Experts of a small language model: 48 SwiGLU neurons an expert.
Below are experts of layer 6 (counted from 0) of a mixture-of-experts language model. Rows are named router (the router's row for the expert) and show model dimensions 160-199. Each number is 128 + 32 x the weight over its row's rms, rounded and kept within 0 to 255. Numbers have three digits each.
After each expert's rows: a language model's description of what the expert responds to; "gets" lists some tokens that make up at least twice as much of what it gets as of all text. This comes from a sample of Wikipedia text that the model never trained on. Tokens count by the router's weight.

# expert 51
router:119140173119103159182117151101153111097127156092152108172103122143126119158117148101135104103138112187128116096076121084
It responds to: Suffix pieces ic, ical, onic, tic inside words and names, such as Benedict, difficult, Gothic, plus capitalised table or name words like Total.
gets: "ic", "y", " of", "tic", "ian", "'"

# expert 18
router:090136137095128063208065181112081122115048175123133103221157138167069176143097060146107091157192091170111068119176198119
It responds to: Section heading markers like ==, ===, ====, table pipes and separator rows, and line breaks or words right beside headings.
gets: "==", "===", "\n", " =", " ==", "---|---|---|---|"

# expert 15
router:112121159106154151202116139082123109138128138100168098166089135124112139158161103150080112138184064224101083085162136098
It responds to: Past participles and verbs after was or commonly (known as, written, released, published), plus inner digits of years and dates like 1771, 1868.
gets: "7", "4", "8", "6", "5", " known"

# expert 3
router:092122122089113186228142096102120117111149137103150130178109140163081118154051095133079147106210116150148108084126149082
It responds to: Digits right after a leading digit in years, day-of-month dates, clock times and table scores, such as 1-9-83, 1-8 August, 15:00.
gets: "9", "0", "8", "5", "6", "7"

# expert 61
router:112140124160091159155124139133041125128091199124092171180134123179098139170118108149120121148120079155131083090082096113
It responds to: Conjunctions linking words or clauses, mainly and, also or, but, &, vs, and dashes between paired names.
gets: " and", " the", " or", " but", " &", " /"

# expert 0
router:098119157088048173204128150075120122114123121136118094161138147177120151098105104137069133146156133140116101105150149084
It responds to: Infinitive "to", modals and prepositions linking a verb or noun to what follows, such as opportunities to, agreed to, could be, blackmailed into.
gets: " to", " in", " for", " by", " of", " from"

# expert 43
router:091128147101131100190157092115131133162102166111094130191111134163063146121121083141103128116144091131135111087097125083
It responds to: Prepositions and compass words introducing places, e.g. in Lubań County, near, south of, within, located in.
gets: " in", " of", " on", " at", " from", ":"

# expert 42
router:103182094124076140167095166099074087157077176155107130184139136109094144145097167109092144118182092151102109088141119069
It responds to: Tokens right after a comma or space in lists, places and dates, like year digits, state names, and including, especially, respectively.
gets: " ", ",", "1", "2", " in", " and"

# expert 27
router:087135175130125199173128161098072125123121146132177120179104119124111168160122086159052128139166108170105086092141151113
It responds to: Hyphens in compounds and dashes in score and season ranges, such as well-known, All-Star, 2023–24, 7–6, and list-item dashes.
gets: "-", "1", "–", "9", "'", "sh"

# expert 57
router:116124127167119170167098141125134108135136137151124137167163120174111135142130094152119134150188092161109115073127121134
It responds to: Pieces inside proper names and common first names, such as Sir, Steve, Jack, Kirmington, Russia, Mount, Star Trek.
gets: "er", " of", "ir", "t", "d", "an"

# expert 34
router:084110121069104116187115162111051136179091137170056076177078135165066143176111070123114103130168106186116086136114194142
It responds to: Section-heading words after "==" and first cells of table rows, such as "People", "Bibliography", "opponents", and first digits of years.
gets: " ", "-", "==", "In", "op", "==="

# expert 14
router:116144151123101113095162127076107083123078126080118087179150115158067100165136061094044139160175109158143148074125199130
It responds to: Latin-like word pieces and line breaks in biological taxonomy lists, such as -idae, -ensis, Polyphaga, plus list punctuation and years.
gets: "\n", " (", "us", "a", "==", "==="

# expert 22
router:074126166069138125138144142069128102159148137122164116179132128179091160102127103108105084135163100160106096070134129129
It responds to: Numbers and pipe separators inside election result tables, like vote counts, percentages and "100.00" totals, plus party names such as Republican, Conservative.
gets: " |", "3", "1", "2", "4", "5"

# expert 24
router:152153106136134176216132087058102089141120146126075117191115161135061143129160083130097125141142095158106122072192157130
It responds to: Field names and colons in dash-started infobox lines, such as Born, Country, Genre(s), Date of birth, Coordinates, Occupation, Clade.
gets: ":", "-", "°", " Born", " Country", " ("

# expert 5
router:088090166148109129175136155147146082123142117124125137172121118172066140145117090156128121131201126165107119104125140079
It responds to: Empty spaces and pipes in results and election tables before numbers, plus inner word pieces like part-ic-ipant, ex-act-ly, start-ing.
gets: " ", " |", "s", "ing", "ed", "e"

# expert 38
router:061124115101121108168139097121153144135081141142134130180138154154062079121119104159088113170142078136155076073174151116
It responds to: Function words and line breaks in opening definitional sentences and headers, such as is, of, born, footballer, American, after title lines.
gets: "\n", "=", " a", ")", " is", " in"

# expert 16
router:139147147121134136130086146110089103143081199146089138151147140159109086149066123147118134132152093137155157113102122102
It responds to: Commas, "and", "or", semicolons and "&" joining items in lists of names, places or things, as in "schools, hospitals, army units".
gets: ",", " and", " or", ";", "),", " &"

# expert 20
router:088140123136091118161114146101087080104110189106149119207192100191112117172062126145126160133170044144145086148146168061
It responds to: Quantity words and articles before a noun, such as one, two, each, several, the, a, and leading digits in tables.
gets: " the", " a", "1", "2", "|", " two"

# expert 21
router:059144157138104153216103099087138101166107177095073082180160137128142104179066101141134140120182159158103093116176116093
It responds to: The, that and which straight after in or of (in the United States, in that territory), plus year digits and word pieces after in.
gets: " the", " that", " which", "0", " who", " this"

# expert 26
router:107073127150123181174099117105115098155129114131103154212102147126146173100109136101071092118135084191081073098125198129
It responds to: Suffix pieces ending nouns, such as -age in teenage, -ship, -ity, -tion, and plural s, mostly mid-sentence.
gets: "s", "age", "y", " of", "ry", "ty"

# expert 4
router:077142122131110198187096114090103143146111169111074135211132106136099121152111113114074151104142156169160103095148074080
It responds to: The space or first digits of a year right after "in" in biographies and histories, like "in 1979", "in 2012", "in 2011".
gets: " ", "1", "2", " in", "9", "′"

# expert 62
router:094132121086107118164074161117083080102110145119088151194138116187067156133114115136082144090208124143141133117106119067
It responds to: Line breaks after sentences, headings, or colons that introduce lists, plus periods, quote marks, and sentence openers like There.
gets: "\n", ".", " \"", "==", " The", ".\""

# expert 25
router:084135152133127163162097153100088122166159089140105137173113108172077152132060095142097119175130124174127121068092138073
It responds to: Prepositions and verb particles after verbs, e.g. into, away, off, to, plus spaces in heights like 6 ft 0 in.
gets: " to", " in", " on", " into", " up", "–"

# expert 10
router:083067136085112101173137142115100130159104135123129103156078141174077133151115052137067129174179102198142100115149103104
It responds to: Main verbs after a subject, especially "was/is/were" in census statistics ("median age was"), plus died, occurred, released, voted.
gets: " was", " is", " were", ")", "%", " are"

# expert 63
router:135096134114068155123080122086114110142088091148127137167129154157137150132048143138092143118133116125162090092171138136
It responds to: Plural suffixes and plural nouns, mostly s, ions, ities, ers, as in Teams, Deaths, designs, Awards, members, students.
gets: "s", "es", "ers", "ions", "ies", "les"

# expert 30
router:117118158110087133145095130083137114116055130132063084175114135175066170153123059182125134107145116162115090100150118090
It responds to: Prepositions after nouns or verbs, especially "of", "for", and time words like after, during, following, before, upon, without.
gets: " of", " for", " to", " by", " on", " after"

# expert 46
router:092180127098119120196141117128105073114135144162145131189127132133084069122104151122128100091129059120129097090104151094
It responds to: Tokens after "the" in military and honours contexts, like "Commander of the 358th Brigade", "Knight of the", "Revolutionary", "Army", "Infantry".
gets: " the", "2", "9", "1", "==", " Con"

# expert 53
router:135171175125112138150117123146165122111148160153102134217114139178126074082134122074047144139172082170150114098137076094
It responds to: Final pieces of words and names, such as -ated, -ation, -ed, Trinid-ad, Bul-gar-ia, often before a pipe or comma.
gets: "ed", "d", "ated", "ation", "ate", "ing"

# expert 59
router:138105116127111184143099138093070129157150100140093167191118090172103123156116109149085154142165133103097131099161182144
It responds to: Middle pieces of names and digits in coordinates, such as Séba-st-ien, Queen-s County, 77°18′4-3″W, and of in titles.
gets: "t", "s", "st", " of", "m", ":"

# expert 45
router:110117139118108186112067091093045130159093124109097152188119112175123155171120115108037122114189059154086119091156154131
It responds to: Inner word pieces of proper names and words, especially mp and pp (Templars, Temps, Giuseppe), and plural s endings.
gets: "s", "'", "mp", "i", "u", "w"

# expert 31
router:081092183100080127194100160063108090100089152115138102197094141143093181155132103140089156140207100179099099117145182090
It responds to: Digits starting numbers in football statistics tables and career lists, especially leading 1 or 2 in appearance and goal columns.
gets: "2", "1", " ", "3", "4", "9"

# expert 33
router:095153120108118137148139146097118099109070156083103116200125111145038101200108078099106118112149110204155119112100097098
It responds to: Tokens after a period: sentence-opening words and names (However, She, Many), abbreviation pieces like e.g. and U.S., and decimal digits like .293.
gets: "5", "8", "7", "6", "0", "3"

# expert 44
router:089196109137141146175111127099102131122091153067169106171093163167115097187126077144086115107151056204122139084142104092
It responds to: Digits inside multi-digit numbers, especially later digits of years and decimal coordinates such as 57.583051°, 1958–1988.
gets: "9", "0", "8", "3", "4", "7"

# expert 35
router:106134107148124150158121123077129147167118130104138111179099157167079115148106105130142130083130128149150132118131166114
It responds to: Syllables right after a word's first piece, often re- or con- words like re-ma-ke, dis-ma-y, conf-es-s, pa-tented.
gets: " |", "–", "ma", "ba", "fe", "ro"

# expert 52
router:106129187159106161123079122097092142148094165070114160173102129167060146107103103088126128134132047127147068057100161105
It responds to: Word after "his/her/their/its", often an adjective or family or career noun like "own", "former", "father", "debut", "second".
gets: " ", " first", " new", " own", " former", " father"

# expert 40
router:114118134110101195176089159107119132140064122101112146168115096173066135139125145147112084123155105179148073090143092045
It responds to: Line breaks ending table rows or list items, especially in sports standings and lists, plus connectors like "which", "but", "rather".
gets: "\n", " +", " which", " but", " −", " —"

# expert 28
router:143161149107147208199105165106050112135098117133130114159149156137108146132134106087089074113192118173083089121162127085
It responds to: "have/has/had" after modals in "could have been" phrasing, plus digits after a colon or decimal point in times and table figures.
gets: ".", " had", " has", " have", "0", "1"

# expert 47
router:074167139134090161177143118070128150126129182107096078192162142157124161196079120112118141103173123174137102134096094095
It responds to: The space or first digit of a year after in or a date, as in 2012, plus the after in, and addition, order, across.
gets: " ", " the", "1", "2", "0", "9"

# expert 58
router:089077134119096150183156104131064099149084126135113153168111139155096138152151083135105091171151131158121110131162151102
It responds to: Adverbs and fillers after "was/is", like "probably", "already", "been", and middle pieces of personal names such as "Na-ta-sha", "Na-var-ro".
gets: " been", " a", " was", " also", " to", " be"

# expert 9
router:120135156132095130151110175088155135092095139149118089163128154135076130133129063132102123127188106145142138101143168081
It responds to: Prepositions after verbs, participles and nouns, usually before a noun phrase, such as part of, aligned with, remained in, by, into, through.
gets: " of", " in", " by", " to", " with", " from"

# expert 11
router:122157176112111124122150130100086129127129128139115145179116120178045137120129151177090115157135098178127123077123106105
It responds to: Words in names of universities, institutes and schools, especially of after Institute or University, plus studied, graduated, degree.
gets: " of", ":", " at", "=", " in", " for"

# expert 2
router:108090125141131132211067093099094114147126187101122096168168174183082138136080141143087147110152075155151111037110106074
It responds to: Syllables inside Chinese and Korean romanized names and Chinese characters, such as Guang-dong, Mao Zed-ong, Ji-hee, plus digits inside dates and numbers.
gets: "0", "6", "2", "ang", "8", "3"

# expert 60
router:098181180110097120194104176096117142111099159109121068227155120144098159121068098123089113139163100176116137081151153098
It responds to: Pieces in music chart and discography tables, such as Billboard, Albums, Hip-H-op, Rhy-th-mic, Records, and the pipes between cells.
gets: " |", "|", "th", " on", "Billboard", ";"

# expert 37
router:147179133157071142200103146069089061170105131114126134191171176170102172142112102131136117165189127165128094047095184112
It responds to: Personal pronouns as subjects or objects in prose, e.g. it, they, him, her, he, and existential there.
gets: " he", " it", " his", " He", " It", " her"

# expert 6
router:107155106130086234176179143119108115130120154106110109187088118156081134167073127160130118142134095178116112127164186082
It responds to: Tokens in counting and quantity phrases, mostly "of" after numbers (Nine of, three of its) plus than, days, percent, consecutive.
gets: " of", " than", " years", " and", " in", " round"

# expert 41
router:116152131150128107185108102121106140124128142108117144210109076136108129141136109102082143114192127119166118033064110075
It responds to: Commas after town names before the state, as in Oakland, California; also in, same, together, along after moved.
gets: ",", " in", " |", " to", " same", " on"

# expert 54
router:095139123125065175172102186082099138175129112137155093179128131198095162150072103131089127110145073181112096078156166104
It responds to: Word pieces after an initial consonant fragment (ce-le-brating, buck-le, p-ie-tra) and common material or amount nouns like glass, metal, iron, variety.
gets: "le", "s", "er", "ish", "y", " dis"

# expert 12
router:062123163115093106164168132087161127114058165109117149158156105167104106137103144152081087163141101163129058119127152087
It responds to: Words in opening definition sentences of stub articles, especially species entries: "is a moth of the family", species, genus, footballer, film.
gets: " a", ")", " in", " by", " is", " It"